Experts of a small language model: 2 picks a token, 5228 steps.
Below are experts of layer 8 (counted from 0) of a mixture-of-experts language model. Rows are named gate (a neuron's input weights, with its number), up (a neuron's input weights, with its number) and show model dimensions 0-191. Each number is 500 + 50 x the weight over its row's rms, rounded and kept within 0 to 999. Numbers have three digits each.
Before each expert's rows: a language model's description of what the expert responds to. This comes from a sample of Wikipedia text that the model never trained on.

# expert 17
Description: Mid-word stem pieces. Lowercase word-initial stems and inner fragments of longer words, such as techn-olog, pat, mechan, phys, coll-ap-se.
gate0:458438545430513523489565496521543410493600559499485563455422475565505570450499503505554487429474437483582433537538534582504469492534570548507550430535518410449475518527431484457528468398478511512530400405473479503533387470543546473470551517369464452502530572517474512497546371502556474481433544490514584519492508434545528569546440456518517563505515453498540480510477565408484592512553510540518556604493528528589473493469506485560437475490600480382461544468542544543533439534509515455434435437529545495537577509490466526479530543414561480458544587394474588481454538427569555504
up0:494576473560498529515536481434546567427585499545502493555544488587594516458531458466521463453525448548506438559533500518564430493501418438356464500455512514513545545565550596433504468592525518558565495537451491531473594501393651411485531611541482580486401451500497404534453523527434456491550505493559420597431512538529517478451489440524505473455516536497508549487463430407448508407487545452536460482514454405470446501480490531549611454483494478448583474480495538481495541495499474528494538452496408499451479453530503400569474558558536524440541487549531392504538536505463441490

# expert 0
Description: Word-initial Latinate stems. Opening pieces of multi-piece common words, often prefixes or stems like ass, conf, app, ret, cont, before endings such as -ed, -ation.
gate0:501463582455471475387461476503478486595542532500485542555444507556469562541483568476549534494466441535537439599530520541631536470480551482523481468456469410488584476558473554571491555498500463501604494485507421486510469501508602548474529572440490530505497599459462519491515373487440581514480571409465506534501468591544417536448553471497519489483458466570481393579608506497518587447535554504465561546523491524522478484445583440534416522491520450465501518524484496582414520488565481512408475447486559465470483448454402449459466491492487347472488544450550540396535543407450488516
up0:468539478525550474571482561540515448443537514524483464423540453507576442546408548473508530474450390583594509543514511510473482475560489422436514474574440492428443541539468538438437428504518549493486524481537492524476491484473589486581494504533434524492439582453534502508406455488477453442435558535547471536469533516486406556508522475489466445519517535446519557466506484451539486456545493431508406419511486487498530556510407489511553509446498386502558538466551479497535549615585439565596441582422429421501507441432440472460472556491521479395535530581629448387476496380573503475

# expert 22
Description: Foreign name fragments. Consonant-heavy pieces inside uncommon personal and place names in prose, such as Dawsholm, Carausius, Kurnool, Radboud.
gate0:540512556448498520504471441533563376539443527436506499533480523483461558487505493464451497564468486448451464457497448464517512483481548496514496517437527417532541543572447506433566539390525511451511413529451465558597481430489483525470527528445425528483493578438514539345523423520566452499472509492554510504407511528562485554456517484520431529511472407541598360567537468540546612546525516482500450537436508482500479406440489528472506499524528468435484598512511553439467540473448487491391620419476568419461579529568590544571479507515522411402515559484515607471484526563476498471
up0:539598400610524427458538534583474429452477489517490513492469540586465461544461414509525500516538426500570410602552547550484369505530536429475525603517459430480433506569516495541505429509523570546489470422541498503483460510435604442596595503511455544484492461579514494574521533458573440411526415505449459501447543576479528515551472494520428485493516552442472558502416571409475437490552532512499553484436528475434521582533504516468549448486547437429419511486535522490541500545465496552510447515558391506501526444438529407495494540480531508475508504570528380409551481431499471510

# expert 19
Description: Surname middle letters. Single consonant or short pieces inside foreign surnames and place names in tables and rosters, such as Banerjee, Fernández, Cullen.
gate0:576464455474476542400541490528515475523505517471571517473460461479518535534526538455498449532521423524534475614610517561524528485464524500578522480504455370493558521473477552466541571452476526501533438556420397478560467513568603564520536481570424456418518542541483512463609451484511558469494522463469504492514491481615510580557572424517449510550441477558573500532573540499542605531576607563479480593545467512561534478552510423473453420504523430405535533577474512596453503583511480419419511448496533535425539490533496488472443589458497435438542541418476556482494533423518520552
up0:438619561575476536509542520565525462448502525482475452569520540577501470445400445553511537451508483538493420479426428426504484431514336474392549479519519535522497489584518502598495492511489554586522547481519511462479546538453559412496459566437528495579438520520517481470414481469496414454528505549447525472457530553493431522445466462480482482499488503479533476427489441359525537435533459422518521416484527470363496527518518578567505438540412551473420477425517487449564571512495530584511488485509401380528524490553549446547510553483542561414578564526505470470535558506460510481

# expert 13
Description: Place and word stems. Middle pieces of country, city and common word stems, especially in lists of countries or languages, such as Zimbabwe, Kuwait, Philadelphia.
gate0:560549529402462533492542434464607454521588465563473523540468516527477528521451465524540450557495404523588453475572445559521500521400564456494517457456498494501539483590462539462509524492479507525471483518489493465566454506533557512524551487436526438541437522486461503460504435412554400448468514453438594382486478512518486554538528505526460582486475479543520521519486456551613585513542587531453491575488467568538510416404545522476536483518547480372590507602479518523514479503419492526418502441627652520486509452454462578475450577458454450490457597428480515393523475512509486516
up0:522591423579486542438578574591476507497500534465497451519516480612533422546504554464510482470554487548558436587450470489546528484560496386422529526524500434563465547554526478464489509519515574461485474511434482559429496502462572549501531602486498495466527557415497443448439557531451515500548574514438407576487550523558538483497452486556523445512499477426573539427560472372462476465506477442426531465431446468413487561484455588453547487499524536500446470504454489421504494629544457508543575455453476439525486547526563368493446461514514493421492443426562437491421531415456552436